Below are experts of layer 11 (counted from 0) of a mixture-of-experts language model. Rows are named router (the router's row for the expert), gate (a neuron's input weights, with its number), up (a neuron's input weights, with its number) and show model dimensions 0-95. Each number is 128 + 32 x the weight over its row's rms, rounded and kept within 0 to 255.
Before each expert's rows: "mostly gets" lists some tokens that are sent to it at least half of the time. This comes from a sample of Wikipedia text that the model never trained on.

# expert 12
mostly gets: "\".", ").", ".\"", " 2014.", ")\"", "partial"
router [104 162 135 130  92  74 102  64 105 137  83  94 136  96 140 145 122 142 106 102 157 101 141 113 127 139 150 100 115  99 140 125 173 131  91 114 165  77 119 170 147 114  84 146 192 109  91 124 159 118 140 146 141 122 203 159 146 152 123 140  64 179  60  89  69  99 111 151 114 174 156 178 152 145 140 126 150 186 148 104 187  80 114 138 116 102 146 184 124  72 115 165  81 105 174 102]
gate0 [148 167 184 163 156 157 128  88 121 136 131 159 134  66 103 134 190 187 109 143 151 143 125 135 142 165 110 102 124 138 134 192 149 183 163 130 120 139 158 106 104 180 119 128 110 142 109  66 145 144  61 160 166 169 121 177 106  49 126 138 126 149 139 160 113 114 156  76 133 151 161 101 160 142 157 156 139 114 101  94 196  94 131  88 117 130  95 170  84  82  88 126 156 115 139 168]
up0 [139 110 124 176 128 109 141 106 144 175 175 104 122  97 125 111 125 183  98 122  79 199 149 135 140 126 134 118 153 146 171 128 159 137 121 147 105 206 146  99  45  94 113 147 161 177 134 116 137 141 151 132 148 193 120  81  78 158 115 141 116  88 155 122 155 187 195 109 165 159 173 168 105 134 126 117 165  79 137 125  87 126 114  94 108 127 123 108  94 148 146 181 138 142 162 126]
gate1 [129  62 134 167 111 136 182 114 196  89 190 187 165  90 107 143  49 117 148  64 159 122 117 103 139  85 163 149  75 120 157 135 186 119 126  84 157 180 118 104 134 118 100 128 157 135 123 135 107 158 133 126 156 137 144  86 132  92 116 121 117 113 148 117  85 211 128  80 133  56  96 166 131 135  63 121 143  75  97 167  95 165 113 137 123  94 157  94  94 141 137 157 115 160 156 144]
up1 [124 121  78 168 115 143 196  74 189 112 164 175 133 141 100 105 154  98 164  78 112 195 177 137  96  83 131 189 104 119 161 163 140 200 132  91 159 147 115 123 180 112 104  77 155 122  64 161  90 178 142 116 150 108 167 107 139 107 157 197 140 100 117 108 121 116 113 125 123 102  75 117 114 147 115 159 200 106 144 194 170 142 158 163 185 166 122 142 141 144  70 127 116 161 155 107]
gate2 [155 117 123 110 133 125 150  71 140 173 117 147 135 143 118 232 115 124 190 198 102 112  45 144 100 143 174 115 120 100 137 111 131 213 127 107 125 128  82 171  99  72 133  78 141 185 129 142 168  98  83 118 166 152 130 117 126 144 195 135 174 160 106 116 129 110 110 108  96  88 141 115 138 162 110  99  93 123 141 155 165 117 133 154 126 190  98  91 109 114 101 159 114 179 137 159]
up2 [155 109 113 107 108 137  85 110 106 197 141 114 116 181 110 154 145  68 146 193 122 128  50 123 161 112 185 128 147 119 165 150 116 142 146 104 150 103 121 178  79  76 144  95 119 168 126 160 145 110 132 150 132 105  99  91 168 128 129 165 152 137  57 118 132 122 118  89 115 114 126 160  69 139 118 121 170  64 176  92 117 133 112 141 136 139  99 124  77  94 106 215 130 183 170 141]
gate3 [107  84  82 108 103 119  89  81  51 183  88 101 125  35 122 139 119 153 135 137  75  77 153 158 164 186 111 118 163 147 119 127 164 123 136  89  91 125  77 162 136 108 161 120 175  95 151 160 112  91 139 136 104  90 210 152 106  71 121 115 107 148 111  94  86 113 178 110 110 104 118 165 100 107 152 104 112 105  90 108 155 148 135  94 111 109 134 138 186 107 140  86 114 191 127 127]
up3 [124 114 170  96 127 120  48 141  90  99 125 107 123 130 142 112 127 164 120 124 120 104 137 126 127 106 133 137 113 123 137  59 140 109 128 101  92 117 164 113 165 165 200 126  83 114 170 155 125  95 135 114 207 200 124 118 103 167  96 109 146 127 143 122 133 141 127 159 164 152 128 164 183 120  91  83 110 136  91 132 104 144  98 161 124 133 160  78 111 108 136  89 124 144 119 104]
gate4 [148  85 180 109 134  97 138 141  87 163 168 110 138 161 143 160 114  82 122  83 152 128 171 147  97  99  42 107  45  84 131 117 173 140 116 121  89 144 173 143  90 172 122 148 167 179 160 137 102 130 109  92 119 113 136 146 157 145 159 177 170 112  69 168 125 158 139 136 125 161 179 144 131 142  89 117  74 152 133  95 129 106  88 150  96 167 123 116 115 149  73 108  73  98  80 135]
up4 [139 188  89 124 139  97 110 137 125 127 140 141  65 158 144 117 127 145 137 156 154 168  71 171 155 180 148  92 117 114  82  92  83 143  86  43 145 108 141 162 230 142 121 105 119 103 143 163 128 131 104 167 155 197 116 108 167 141  85 147 137 128 157 144 160 120 110 110  44 147 147 121  65 120 125 161 145 101 147 108  96 111 174 121 170  93 105 141 158 154  58  95 146 134 160  71]
gate5 [100 115 148 125 160 132 164 139 164 100 141 202 118 129  47 160 101  86 140 120  82 101  96 144 103 106  98 143 129 135 169 129 142 170  91  56 117 106 169 137 142 134  75 134 170 126 119 156 113  63 132 167 163 113 114 167  92 154 117 126 115 168 102 138  75 137 141 118 151 145 109  83 128 168 157 130 134 123 141 200 142 178 106 146  88 127 172 141 125 155 135 195 144 111  74 133]
up5 [113 125  82  87 155 144 120 204 125 110  96 157 102 140 137 142  80 130 139 173 134 176 145 120 118 136 147 150 136 157 132  89 111 134 139 156 140 115  70 131 164 118  78 132  69 156 147 116 173  93 134 169 155 156 143 105  85 131 142 146 165 121 214 154 126 109 126 165 110 137 190 141 134 105 111 174 115  91 150 171 124  84 181  83 127 159  78 160 116 120 129 100  75 135 121  92]
gate6 [157  54 120 156 140 132 144  68 127 124 127  99 137  57 170 154  90  56 134  94 139 118 140 117 131 151 157  83 153 113 170 133 152 103 127 149 111 206 172 157  91 170  92 141  60 126 157 148 187 146 115 171  99 116 124 131 110 130 153 171  80 130  35 119 102 147 126 129 106  86 194 180 166 127 118 181  87 115 110 106 138 135 187 178 133 132 156 116 156 146 122  92 121 180 132  78]
up6 [ 91 142 177 136 109 171 190 132 103 132 178  99 120  88 152  87 139 186 153 125 107 105 107 121 133 122 113  72 127 122 140 131  97 116 116 157 162 124 151 103 105 141  82  96  76  76 169  80 209  79 193 194  75  87  88 127 172 170 151 116 134 165  75 139  89 141 186 121  88  90 181 136 168 141 154  91 105 145  84  86 135 146 222 121 108 137 113 180 149 148 131  92 143 115 150 104]
gate7 [115 126 143 138 120  62 160 128 119 163 154 137 121 153 104 197 167 130  97 137 173 122 117 201 144 126 149 114 107 109  66 137 176 232  91 131  96 134  88 102 133 159  98 133 172 114  95 143  75 131  86 117  72 102 118 161  91 127 163 102 138 119 170  66 164  84 105 104 173  76 161 171 116 133 152 140 160 109 109 136 103 196 113 119 115  62 127 121  69  89  91 113 135 134 130  99]
up7 [160 143 145 136 132 137 128  98 125 166 110 123 146  84 113 186  96 173 175 199 180 115 135 203 119 134 145 114 135 147 106 158 106 161 111 111 134 128 107 106 113 190  74  97 153 136  84  99  84  90 158 151  89  99 105 109 120 112 126 174 109 129 140  88 142 100 101 148 172  41 174 215 137  97 162 184 125  99 112  93 126 138 115 166 130  66  68 118 135 124 113 108  93 119 104 154]
gate8 [ 73  89  74 137 154 162 142 145 125 159  81  83 133 134 102 141 135 129 151 145 102 146 134 105  83 116 143 183 122 100 127 147 110 144 116  76  98 138 118 101 124 136 140 164 105  41 164 153 106 127 161 140 109 173 146  66  85 175 166 136  90 174  96  94 144  98 150 100 173 133  99 145 124  94 142 155 152 120 160 115 124 148 101 137  99  86 104 139 144 134 120 124 100 141 125 168]
up8 [ 61 128  86 159 170 163 123  96 115 130 103 103 170 152  91 173 144 138 100  92  66  75  92 110 113 136 104 134 160 107  81 105 138 164 121  94 147 189 123 184 122 112 178 127 163 112 187 126 154 119 181 128  85 150 118 110 112 127 139 123  85 125 128 126 146 133 162  80 100 155  74 202 170 138 132 189 151  86 169 132 151 118  66 125 141 127 176 135 120 133 109  62 156 122 105 148]
gate9 [153 160  98 135 103  84  91 138  84 124 121 140 153 103 102 194 105 113 144  73 123 174 128 164 141 114 185 127 148  78 125 161  84  94  87 168 127 131 146 119 130 122 136 110 170 109  87 145 157 164 127 165 107  76 162 132 167 130  77 150  63 111 124 136 159 135 191 129 118 155 100 121 196 138 119 178 137 119 132 117 138 157 168 188 141  45 116  72  72 154 122  88  98  54 135 141]
up9 [132 134  54 149 117 131 118 135 153 117  92 146 147 135  83 199 112 114 126  81 135 153 108 126 132 112 149 109 100 108 105 171 108 138 128  83 123 182 103 101 130 100 134  90 144 142 112 118 162 201 163 136  94 122 146 127 156  95 149 249  93 123 136 142 124 146 195  99 150 141 128  88 140 137 108 114 145 163 111 117 157  80 174 170 115  59 145 122  78 112 175 100 160  93 128 133]
gate10 [102 120 149 137 110 116  77 135  85 120 118  76 119 108  66 162 146  99 159  98 123 112 170 144 134 112  97 187 111 166 187 116 132 117 108 117 147 126 117 119 136 113 146 147 152 168 144 110 112 102 171  79 200  76 148 131 109 154 133 123  79 145  59 189 103  76 156 123 131 118 146 155 123 103 158  73 131 106 207  81 152 128 144 107 141 173 142 121 188  87 108 153 110 127 137  60]
up10 [209 124 132 144 166 145  58 122 113 112 118 119 130 114 112 166 118 107 146  89 143 133 146 109  90 135 142 152  89 177 141  86 155  91  73 136 134 159  76  72 172  70 141 132 105 113 155 110  47 100 182  98 179  67 146 155  97 108 137 121  99 182 100 179 119 111 131 155 146 141 125 151 125 142 153  82 115  78 218  58 179 147 152 132 126 167 135 146 124 107  92 193 125 137 139 104]
gate11 [ 73 184 129  80 142 111 179 110 160 137 122 167 108 135  96 111  71 143 179 109 145  95 140 161 114 136 126 142 120 164 139 104 147  85  85 105 123 159 147 138 165 138 117 109 119 136 103 183  77 174 179  61 102 151 125 155  99 100 117 121 133  45 198  91  78 114 105 121  91 137 116 128 151 174 125 124 102 149 220 190 135 101 159 123 124 135 105  66 152 119 117 129 171 125 171 105]
up11 [156 140 175 161 134 167 105 160 129 111 150 108 207  83 110 172 148  55 110 134  98 158 109 115 124 129  99 132 101  64  96 138  94 116 178 116 127 103 120 181 139  59  72 142 116 149 129 113 185 109  87 134 124 118 102  93 161 108 157 146 129 182 112 132 182 193 139 118 114 143 116 115 108  68 107 145 135 109  32 117  97 175  94 131  84 123 147 169 122 139 122 123 143 169 108 166]
gate12 [114 130 162 129  54 127  59  93  79 120  76 205  88 125 112 126 157  85 165 153 138 157 171 110 134 105 161 167 147 136 150 123 171 132 142 191 130 148 119  93 170 161 125 175 188 140 110 162 146 128 104 147 109 153 120  70 116 125 155 162 170 157 111 117 116 101 100 117 108 111 125 114 187 166 153  93 131 149 133 114 142 119 177 170  92 138 126 107 114 119 103 181 148 127 149  64]
up12 [135 135  97  91 168 195 162 168 103  72 129 145  98 120 138 138 156 148 153 105 136  95 129 124 126 116  68 119 177 135 100 117 112 138 131  57 130 125 161 178 175  94 153 113 151  87  97 155 108 105 167 149  41 198 173  93 156 148  97 130 112  55 162 119 145 146 108 173 189 113 118 126 153 119 124 139 142  66 146  98  96 150  87 152 147 115  97 118 151 175 169 152 168 116 139  79]
gate13 [175 149  84 134 170  66 110 150 148 157  95  95 136  74 143 129 103 119 152 141 130  68 102 134 146  83 151 175  97 120 115 136 159 162 131 196 159 103  64 137 106 113 148 124  94  94 155 136 136 140 139  83 154 148 145 108 148 141 112  85  94 226  94 104  90 127  71 156 104 104 149  96 135 164 136 156 139  95 112 134 162 129 139 157  96 130  53 101 131  68 153 141  75 137 165 125]
up13 [165 199 142 111 142  98 126 154 137 147 107  75 153 117 163  93 162  89 133 101 173 204 212 176 154 160 143 138 126  95 103 108 147 142 135 133 159 168 146 106 122 128 173 159  70 135 104 152 133 162 151 106 164 147 126 142 168 165  63 190 176 168 113 153 110  94 136 119 141 146 130 108 156 159 129 108  92 112  99 150 132  92 153  64 121 146 112 146 145 112  73 130  84  93 168 135]
gate14 [172  86 138  94  36  87 155 203  96 110  88 122 141  85 170 160 124 115 177  91 139 138 151 155 141 153  61  83 111  71 137 218 139 154 147 109 156 129 147 153 125 113 109 147 131 130 159 125 208 174 158 135 119  87 119 145 157 127 180 135  65 142 126 116 110 159 196 122 192 144 160 109 134 123  80 153 121  95 160 167 125 121 158 104 100 101 157 132 107 111 119 172 155 138 181 168]
up14 [155 110  73 168 142  98 142 166 213 162 129 103  84 146  74 129 100  81 172  68 102 185 148 133 141 144 145 164 147  91 155 147 138 147  88 168 159 178 114 165 134 106 120  88 107 127 123  82 152 165 171 126 166  63 147 101 104 112 115 135 150 200 100 200  83 180 173  87 153 138 144  77 155 135 138 149  82 133  87 190 139  92 186 101  83 118  84 168 134  98 183 150 120 104 171 137]
gate15 [129 138 106 157 112  97  97 128 125 152  93  85 104  68 118 130  41  86 132 137 147 152  59 111 140  89  84 110  70 148 117  95 135 143 147 127 111 156 125 105 115 145 144 125 111 105 104 126 176  70 120 146 150 101 182  83 149 153  83 141  87 164 151 158  93 115 155  77 129 122 135 105 101 131  90 126 138  85  45 124 180 115 125 103 153  96 118 135 106 137 128 150 105 143 122 101]
up15 [130 151 150 163 137 125  86 108 142 117  95 120 101  40 183 119  96 141 127 135  91 123 134 130 106  77 141 182 104  63 119  99 103 175 102 129 106 127 144 112  71 104 123 170 146  96 126 132 113  67  91 141 103 144  98 102  91 124 105  86 132  58 125 145 165 138 157 179 140  81 108  89  91 158  86 102 195  89 102 120 130 127 103 100 172 127 142 146 128 130 174 165  82  89 169 136]
gate16 [122 103 128 136  93 193 144 155  70 212 153  59 110 115  82 167 153 166 115  89 107 117  57  88 136  80 150 145 129 152 128 194  64 122 129  83 125 123 110 112 164  65 158 105 155 119 136 152 136  76 119 132 139  84  79 141 142 110 122 127 103 145 142 142 101 142 163 139 138 103 114 107 126 145  91 149 126 162 108 157 156 163 195 114 119  96 121 140 177 108 103 107 129  44  91 166]
up16 [115 100 132 150  96 171 156 137  53 204 137  74  89 118  79 178 136 144 106  98 121  99  74  64 130 100 158  97 135 153 112 176  75 123 134  54 102 122 129 139 155  71 155 104 129 128 115 140 164  80 117 112 114 103 106 150 119  67 136 105 103 149 150 145 112 124 145 147 111 151  99 105 122 122  92 153 145 155 101 147 143 167 183 108 127 110 101 144 178 113 113  91 107  80  95 170]
gate17 [ 97 104 157 155 123  95  57 162 153 104  36 172 106  85  65 120 185 130 121 130 143 109 150 129 137 101 118 203  37  99 149 122 110 118 166 153 115  94 108 188 159 147 188 149 124  83  84 133 134 120  62 111 105  71 114 103  53 124  87 104 105 134 163 133 136 179 133  66 170 100 163 163 123 111 130 158 140 114 132 118 118 102 117 131  87 150 137 114 134  80 132 111 109  76  91 112]
up17 [184 188 135  41  92 145 178 111 128 188 192 119 110 160 195 146 129 139 132 103 153  87 119 118 115 159 145 148 198 158 100 130 119 127 139 121 184 183 118 110 118  92  82  89 113 154 183  83 127 141 149 129 137 213 144 157 157 130 185 187 159 120 114 143 134 126  81 187 155 179  94 110 127 143 114  87 161 138 144 134 121 131 173 146 159 146  96 162 124 163 123 136 123 171 131 138]
gate18 [166 148 116 122 111 137 163 131 138 133 110  85 119 132 100 123 119 143 179 120  68 117 147 126  97  69 119  81  95 115 146 135 138 117 108  97  83 154 141 176 168 148 117 126 163 140 144 128  95 138 130 167 152 150 100 118  91  75 133 174 102 149 137 140 135  87 227 147 108 156 171 148  83 166 104 133 172 185 132  87  83 100 117 145 113  83 184 145 164  95 133 143 176 113 132 155]
up18 [152 133 151 120  81 135 199 107 161 173 117 108 110 154 137 170 124 111 180  73 117 147 113  80 150 107 124 118 179 171 164 100 103 129 111 161 167 108 129  85 142 139  61 117 136 124 123 130 153 195  99  96  29 128 127 132 161 109 116 118 133  46 189  98 183 158 154  94 154 105 113  80 154 151 164 169 115 177 125 117 130  73  85 128 114 128 170  75 174 133 113  99  97 162  93 173]
gate19 [162 119  97 105  96 118 218 140  71 137 134  88 143 126 114 112 122 155 116 107 179 147 164  76  95 152  91 121 110  95 133 146  97 167 128 118  96 113 119 101 203 141 157 145 230 121 121 140  69 166 147  83 142 130 161 174 139 121 154  75 107 113 142 119 110 115  91 186  91 196  99 166 155 149 120 129  60  90  87 149 131 122 123 223 173 166 157 191  99 163 143 141  87 141 134 132]
up19 [151 148  96  76  80  99 165 110 120 152  74 127 146  82 142  82 119  91 112 100 106 174 167  81 163 180 121  91  75  64 109 105 170 117 142  87 138 153 139  93 162 143 125 112 121  91 136 122 102 177 162 100 178  74  98 103 169 138 166 114 160 107 122 112 109 126 131 148 117 103 157 101 114 142 111 166 103  76 138 155 132 118 137 147 201 227 146 145  92 121 126  94  77 109 115 195]
gate20 [113 190 108 137 127  84  95 106 143  62 126  87  63 107 103 182 121 128 104 154  55 153 131 106  96 106 124 104 141 148 135  83 166 130 127 175 127 181 134 117 104 113 121 127  98 115 112 100 146 193  70 165 170 105 217 156 123 138 147 172 164 124 137 224 111 147 120 153 147 131  86 123 114  58 143  84 170 131 101 154 139 123 151  85 198 120 111 148 157 135 117 115 113 109 138 147]
up20 [123  98 106 111 154 171 137 170 124 202 119 168 152 118 148  98 160 153 128 108 166  71 109 139 149 154 125 172  95 121 130 161  77 148 158 106 122 104 112  81 135 113  86 141 158 128 194 169 138 103 151  71  66 109  98 115 117 109  89  92  95 169 112  56 123 123 113  95  67 113 193  89 133 165 127 150 107 119 126  89 131 146 110 181  84 162 152 115  69 112 113 128 131 110 108 106]
gate21 [140 132 137 120 169 117  68  52 112 140 141 116  96 122 108 200 119 134 182 142 104 134 100 149 105 145  67 161  89 157 112  96 137 103 104 163 116 141 103 138  88 169  95 132 126 151 141 139  95 106 118 133 164 123 148 187 173  54  96  97 156 132 166 110 141 122 103 138 148 175 151 124 156  78 158 150 101 142  79 126 126 189  63  95  69 166  98 188 130  70 163 159  88 119 157 106]
up21 [119 185 102 114 128 165 176 152 159 165 124  95 156 116 168 174 171 138  89 183  53 121 172 143 118 152 171 166 118 125 149 118 110 165 112 108 105 143 150 126 168 165 131 185  86  82 122 112 174  90  45  65 116 145 142 131 140 110 168 106 120 117 172 122  93 141 129 220 149 159 122 115  84 161 120 156 134 133 152  89 118 127 123 142 146 125 135 146 132 143 122  68 149 133 170 166]
gate22 [109  98 148 135  99  86  40  89 109 164 163 125 102 114 194 158 110 134 130 125  82 122  44 131 147 134 105 145 149  94 127 107 150 129 102 130  86 138 160  64 118 171 172 184 157 141 144 143  89 176 101 143 176 113  94 147 162 118 161 118  99  74 124 106 119 119  77  62 118  77 200 164 127 155  94  96 124 161 149 106 128 204  87 202 171 176 135 142  65  92  86 178  93  50 157  98]
up22 [ 80 140  70 136 183 158 134 109  86 115 189  62  99 116 139 113 149 144 145 148 136 123 192 130  52 117 111 182  85 188 136 123 128 117 135 171 126  82 126  95 189 149 108 135 116  98 146 157 185  61  87 119 146 123  70 108 115 102  89 110 144 127 160 144 153  92 122 165  95 144 181  91 113 158 128 163 118 138  77 124 148  96 139 115 120 123 120 105 120 174 164 114 192 161 123 167]
gate23 [163 126 124  99 156  85 117  72 144 127 105 118  85 166 119 132 147 150 140 157 124 174  95 121  88 119  62 121 141 208 132  99 119 130 112 123 103 164 154 123 110 134 190 168  82  79 129 144 122 155  90  58 127 108 218 133 125 101 161 117 114 106 134 122 158 140 129  98  87 110 124 134  97 121 146 129 142 138 208 135  84 105  78 149 102 146  98 104 150 107 116 144 123 122 147 178]
up23 [139  98 161 156 115 188 102 118  99 105 151 153 150 139  77 131  91  80 103 106 130  98 103 182 169 125 154  98  61  98 107 187 134 125 117 114 149 113 128 131 123 107 141  92 126 125 187 108 180 106 203 148 139  85  81 174 141 129 133 101 135 157 115 105 141 107 141 176 170  97 182 145 149 133 138 156 132 132  36 100 154 103 126 136 197  78 166 147 119 162  99 159 123 124 130  79]
gate24 [121 117  66 140 150 119  53  91 105 112  79 120 118 130 152 139 213 117 174 122 127 149 134 174 131 182  93 138 119  89 151 145 133  93  92 121 161 143  87 114  68  93 109 179  63 158 174  97 157 157 122  86 168  98 197 165 130 133 150 117 110 181  83 111 163 115 170 150 148  91  59 128 126 145 115  85 107 109 147 138  91 127  90 114 177  96 125 105 144  66 139 124 108 121 146 123]
up24 [140 155 155 105 102 121 196 183 165 115 214 116 153 133  87 128 103 111 114 149 133 109 174 118 138  71 187  77 125 170 112  80 137 171 188 136 102 159 129 154 175 151 152  89 172 108 119 132  83  84 110 160  74 179  53  80 127 145 127 149 142 104 134 132 116 132  69  90 136 191 212 128 139 108 162 139 209 175 123 115 122 153 149 150 121 174 127 101 129 192 124 127 103 151 115 135]
gate25 [156 145  72 137 106 101 126  89  98 127 169 139 114  80 112 122 188  54 145 166 132 140 143 119 160 125  70 162 128 115  75 133 109 156 138 144 132 160 132  83 101 149 153 135 119  99 129 161 186 116 161 188 113 139  99 123 146 115 138 143 127 169 124 136  79 201 101 140 136 126 107 177 152 174 194 111 135 141  77 163  82 166 127  66 156 121 126 136 111 114 190 214  86 193  93 129]
up25 [ 66  96 157 145 109 144 119 174 169 137  93 137 136 105 113 152 177 127  92  96 105 144 211 135 132 138 131 128 204 158 127  88 119 138  99 196 161 168 172 170 121 138 119 129 163 106 125 175 125 146 202  83 161 113 116 184 114 126  89  99  99 142 122 138 178 179 153 135 161 138 146  98 155 127 176  67 141 144 162 115 112 201 139 157  95 168  82 173 162 194 134 126 137 116 144 132]
gate26 [108  96 157 160 151  89  54 136 177 188  93 102 138 191 137 141 116 126 101 152 142 181 164 133 174 135 144 131 124 111 180  95 163  77 207 128 130  83 132 113 175 137 147 138 150 120 104 116 141 121 127 118 130 101 122 138 134  61 121  96 142 124  78 131  55  63 147 129 167 191 177 136 171 207 208 120 125 118 107  92 137  72  95 178 131  86  83 116 118 106  71 162 163 175  76  92]
up26 [136 136 120  88 148  91 156 114 118 162 144 178 120 114  83  48  55 105 132 109 113 142  72 108 138  48 161 131 149 132 114 154 105 133 120 185 123 130 140 142  34 132 218 110  97  86 113 133 167  86 112  87 120  95 145 118 106 123 142 133 155 140  99 149 106 135  84 176 144 150 114 143 149 120 113 210  83 163 114 162  88 148 169  89 204  82 120 131 198 144 117 101 133 145  86 109]
gate27 [164 124 175 204 117 107 141 113 171 102 111  72 150 105  83 189 154  87 168 172 147 130 109  84 151 175 130 104  68 153  73 117 207 151 149 130 119 146 125 133 156  76 151 117 121 137 114 134 141 216 136 142 123  70 158 129 105 190 149 121 160 143 107 129 117 146 122 169  88 121 108 198 157 108  99 119  94 136 152 144  59 111 110 115 100 126 116 148 172 150 104  73 130 147 159  82]
up27 [103  86 241 141 136 156 180 150 148 112 133 195 125 130 194 169 125  88  94 101 127 130 103 140 144 212 149 137 131 125 112 137 144 118 119 135 160 159  81 153 109 115 197 121  86 123 152 130 134  69  86 163 106  98 175 113  85 122 119  80 195  85 125 184 171 144 124 132  85 148 100 185 112 112  94 176 125  94 133 171 121 127 117 146 140 151 116 141  98 116 148 125 144 144 123 152]
gate28 [147 158 101 130 158 177  68 159 107 126 132 157 130 126 164 106 149  70 162 176  82 129  85 127 139 178 135 136 169 135 121 164 119  63 121 125 138 184 114 138 150 111 106 112 114 112 122 173  84 129 218 135 183 107  71 111 160 166 206 106 134 121 162 113 140  99 137 102  88  98 105 112 129 142 141 115 233 109 161 116 154 108 113 126 161  59 178 113 129 188 112 190  78 121 134 132]
up28 [147 134 153 110 122  83 144 154  58 132  97 111 122 128 154  69 136  82 165 123  87 156 176  66  61  84 127 161 129 124 101 119 166 129 121 145 154  85  64 177 107 130 126 137 160 124 144 124 100  95 139 107 126 151  91 110 155  90 143 134 167 154  85 109 122 168 114 124  59 161 119  97  90 116  90 155  94 127 117 160 139 149  87  99 130 126 164 138 110  70  96  68  93  82 116 132]
gate29 [112 121 108 133  66 109  23  98 102 181 110 139 112 185 110 120 131 154 145 129 135 172 147 131 143 104 161 120 117 121 169 143 175  84 111 106  80 136 131 127  81 179 142 124 188 132 132 193 132 154 135 182  54 132 147 131 109 144 132  79 120 121 200 124 127 133 112 178 148 137  97 131  63 165 184 111 131 150 154 128 137 112  85 155  67 119 104 135 164 138 134 142 107  84 218 127]
up29 [154 120 123 141 204 147 119 125 159 137 109 111  98 118 103 102  75 159 129  93 145  53 112  56 132 154 135 128 157 138 130 113 185  82 124 131 125 121 125 159 150  72 152  82 125 136 151 133 165 146 110 127 105  99 171 110  89  75 164  94 133  70 133 134 104 217  99 152  61 112 146 134 203 168  92 131 209  51 137 152 136 101 148 115 139 121 125 119 143 127 159 132 117 138  65 137]
gate30 [132 132 138 152 138 152 123  43 197  69  97  77 105 102 122 121 143 203 123 180 146 124 125 164 119 193 187  86 107 131 113 108 121 160 110  86 150 178 151 130 164  92  67 114 112 142 121 156 121 104 140 185 140 143 155 102 136 116 211 160 138  98 111 105 110 109 126 162 134 151 194  96 100  76 117 134 145 111 135 102 141 185 135 149 188 135 181 120  91 130  93  67 145 142 123 143]
up30 [ 76 147  84 106  94 130 112  88 152 144  92 144  97 136 112 124 123 110 129  82 116 169 115 103 174  99 215  90 167  82  78 143 105 144 161 157 135 151 122 121 122 174 126 157 179 188 135  88 177  67 135 116  77 185 129 210 128 147 146 131 147  97 158  92 119 151  87 143 130 151 152  99  41 117 106 109  72  86 168 124 104 174  69 146 168 115 141  90 124 151 129 129  87 120 142 138]
gate31 [110  81  78 116  84 133 138 127 145 107  74 169 159 205 121 131 159  89  83 136 130 101 133 218  71 150 109 186 185 119 136 130 162  98 136  93 132  76 123 137 149  68 142 130 192  81 104 132  74 120 100 144 162 175 118 149 134 103 111 155 121  66 125 148 104 115 153 165 121 146  87  80 147  72 113 105 104 122 118 134 156 124 157 158 122  71 181  67 105 118 188  94 136 117 131  74]
up31 [103 150 129 125 113 114 100 116 122  67 156 169 110 176 155 143 127 132 151  69 156  97 107 117 143 101 195 155 142 125 139 101  54 167 160 131  69 127 100 101 134 189 128 134 134 156  90  92 136 128 134 114  53 144 134  98 197 153 144  60  85 137 123 103 229  99 130  97 127 146 134 123 123 100 123  84 127 117 127 109 107  84 110 107 146  76  93 154 126  80 134 124 173 126  93 140]
gate32 [140 143 122 108 129 115 176 118 162 109  96  76 111 165 106 143 144 140  67  68  78 143 105 160  86 181 129 130  89 135 160  87  87 217 101 159  89 107 135 100  87  82 129 109 121 118  68  93 158 112 155 194 106  93  52 119 158  84 172 109  80 185 131 101  81 157 196 132 144 122  90 103 124 167 109 109 140  92 119 123 138 138 175 144 119 144 134 150 126 176 137  89  40 134 115 108]
up32 [144 106 147  60 114 207 122 127 127  89 187 131 111 106  96 165 116 106 152 135  99 148  99 167  86 118 133 119 123 181  93  84 140 120  64 129 121 124 119 169 175 145  94 128 143 147  83 161 108 125 159 148 119  92 166 155 113 126 134 137 118 159 119 194 167 110 119 110 144 111 107 146 132 150 116 156 138 141 103  93  48 132  85 136 105 100 143 101 122 135 150 173 113 175 150 150]
gate33 [134 108  81  99 104 123  99 103 188 153 123 127 123 135 121  96  86 142 164  65 125 178 109 127 159 114 173 185  95  89 122 101  64 105  69  91  75 195 157 135 148 106 189 148 134 112  72 139 136 163  80 154 101 129 148 138 119 161 123 146 115  88 104 169 120  81  77 143 166 166 124  65 104  98 115 127 135 133 126  92 108 155 161 150  34 129 113 138 148 147 148  98 100 100 156 121]
up33 [133 139 145 123 133 164 177 136 104  68 103 127  92 164 171 128 140 106 119 190 139 105 146 141 130 173 118 119 156 135 194 162 151 139  61 165 199  62 112 128 104 161  89 161 150 146 123  98 105 103 139 117 161 113 121 109 126  75 100  64 168 151 111  41  96 141 157  81 128 106 118 100 164 169 155 183  75 127 158 125 161 169  98 116 154 194 152  94 154  80  75 110 133 152 126 146]
gate34 [130 172  97 105 108 165 146 150 122 120 163 111  94 148  87  87  74 100 210 137  99 128 160 139 117  93  86 117 182 119 130 149 166 120 196 158 178 139 116 149 152 157 106 155 205 105 117 189 129 171 200  58  84 110 126 148 151 134 156 155 159 121 146 255 124 169  99 148 134 112  93 117 146 119 173 130  76 132 181  89  99 106 173 171 132 138 139 130 149 134 159 100 110  83 172 124]
up34 [145 169 193 123 163 130 177  93  76  97 129  69 133 120 147  74 178 111 139 197 177 109 150 138  66 140 172 124 118 132 132 129  99  50 131 122  80 131 144 110 178 168 121  74  96 172 127 148 157 106  92 145 121 146  98  86 137 138  82  44 131 153 132  72 118 107 123 115  98  87  98  83 126 160  87  99 116 139 165  85 129 151 211 115 143 147 140 137 196  96 128 102  86 170  75  69]
gate35 [ 86  99 158 159 152 107 141 151 158 131 146 122 158 142 148 169 122 121 113 114 131 138 138 144 100 131 160 135 134 112 113  85  97 135 129  89 117 176 136 115 123 125  66 108 110 192  91 189 125 107 134 123 137  67 154  89 146 121 199  99  68 130 116 140 123  88 161 133  74 155 204  99 136 129 157  87  61 151 145 109 175 148  35 135 148 147 134 183 145 128 142  85 144 112 107 119]
up35 [127 146  94 117  82 111 155 150  64 145  81 144 103 148 114 137 144  88 178 139 145 103 142 120 172 143 143 100  95 137 157 128 143 144  65 116  41  67 106 166 136 141 135 116 104 118  88 104 164 139 150 148 108 112 170 119 127 166  62 213 159 139 132 100  79 188 116 107 156 135  55 138 137 146 112 123 124  98 103 170  89 132 211 133 126 132 116  65 136 156  74 184 145 110 139 149]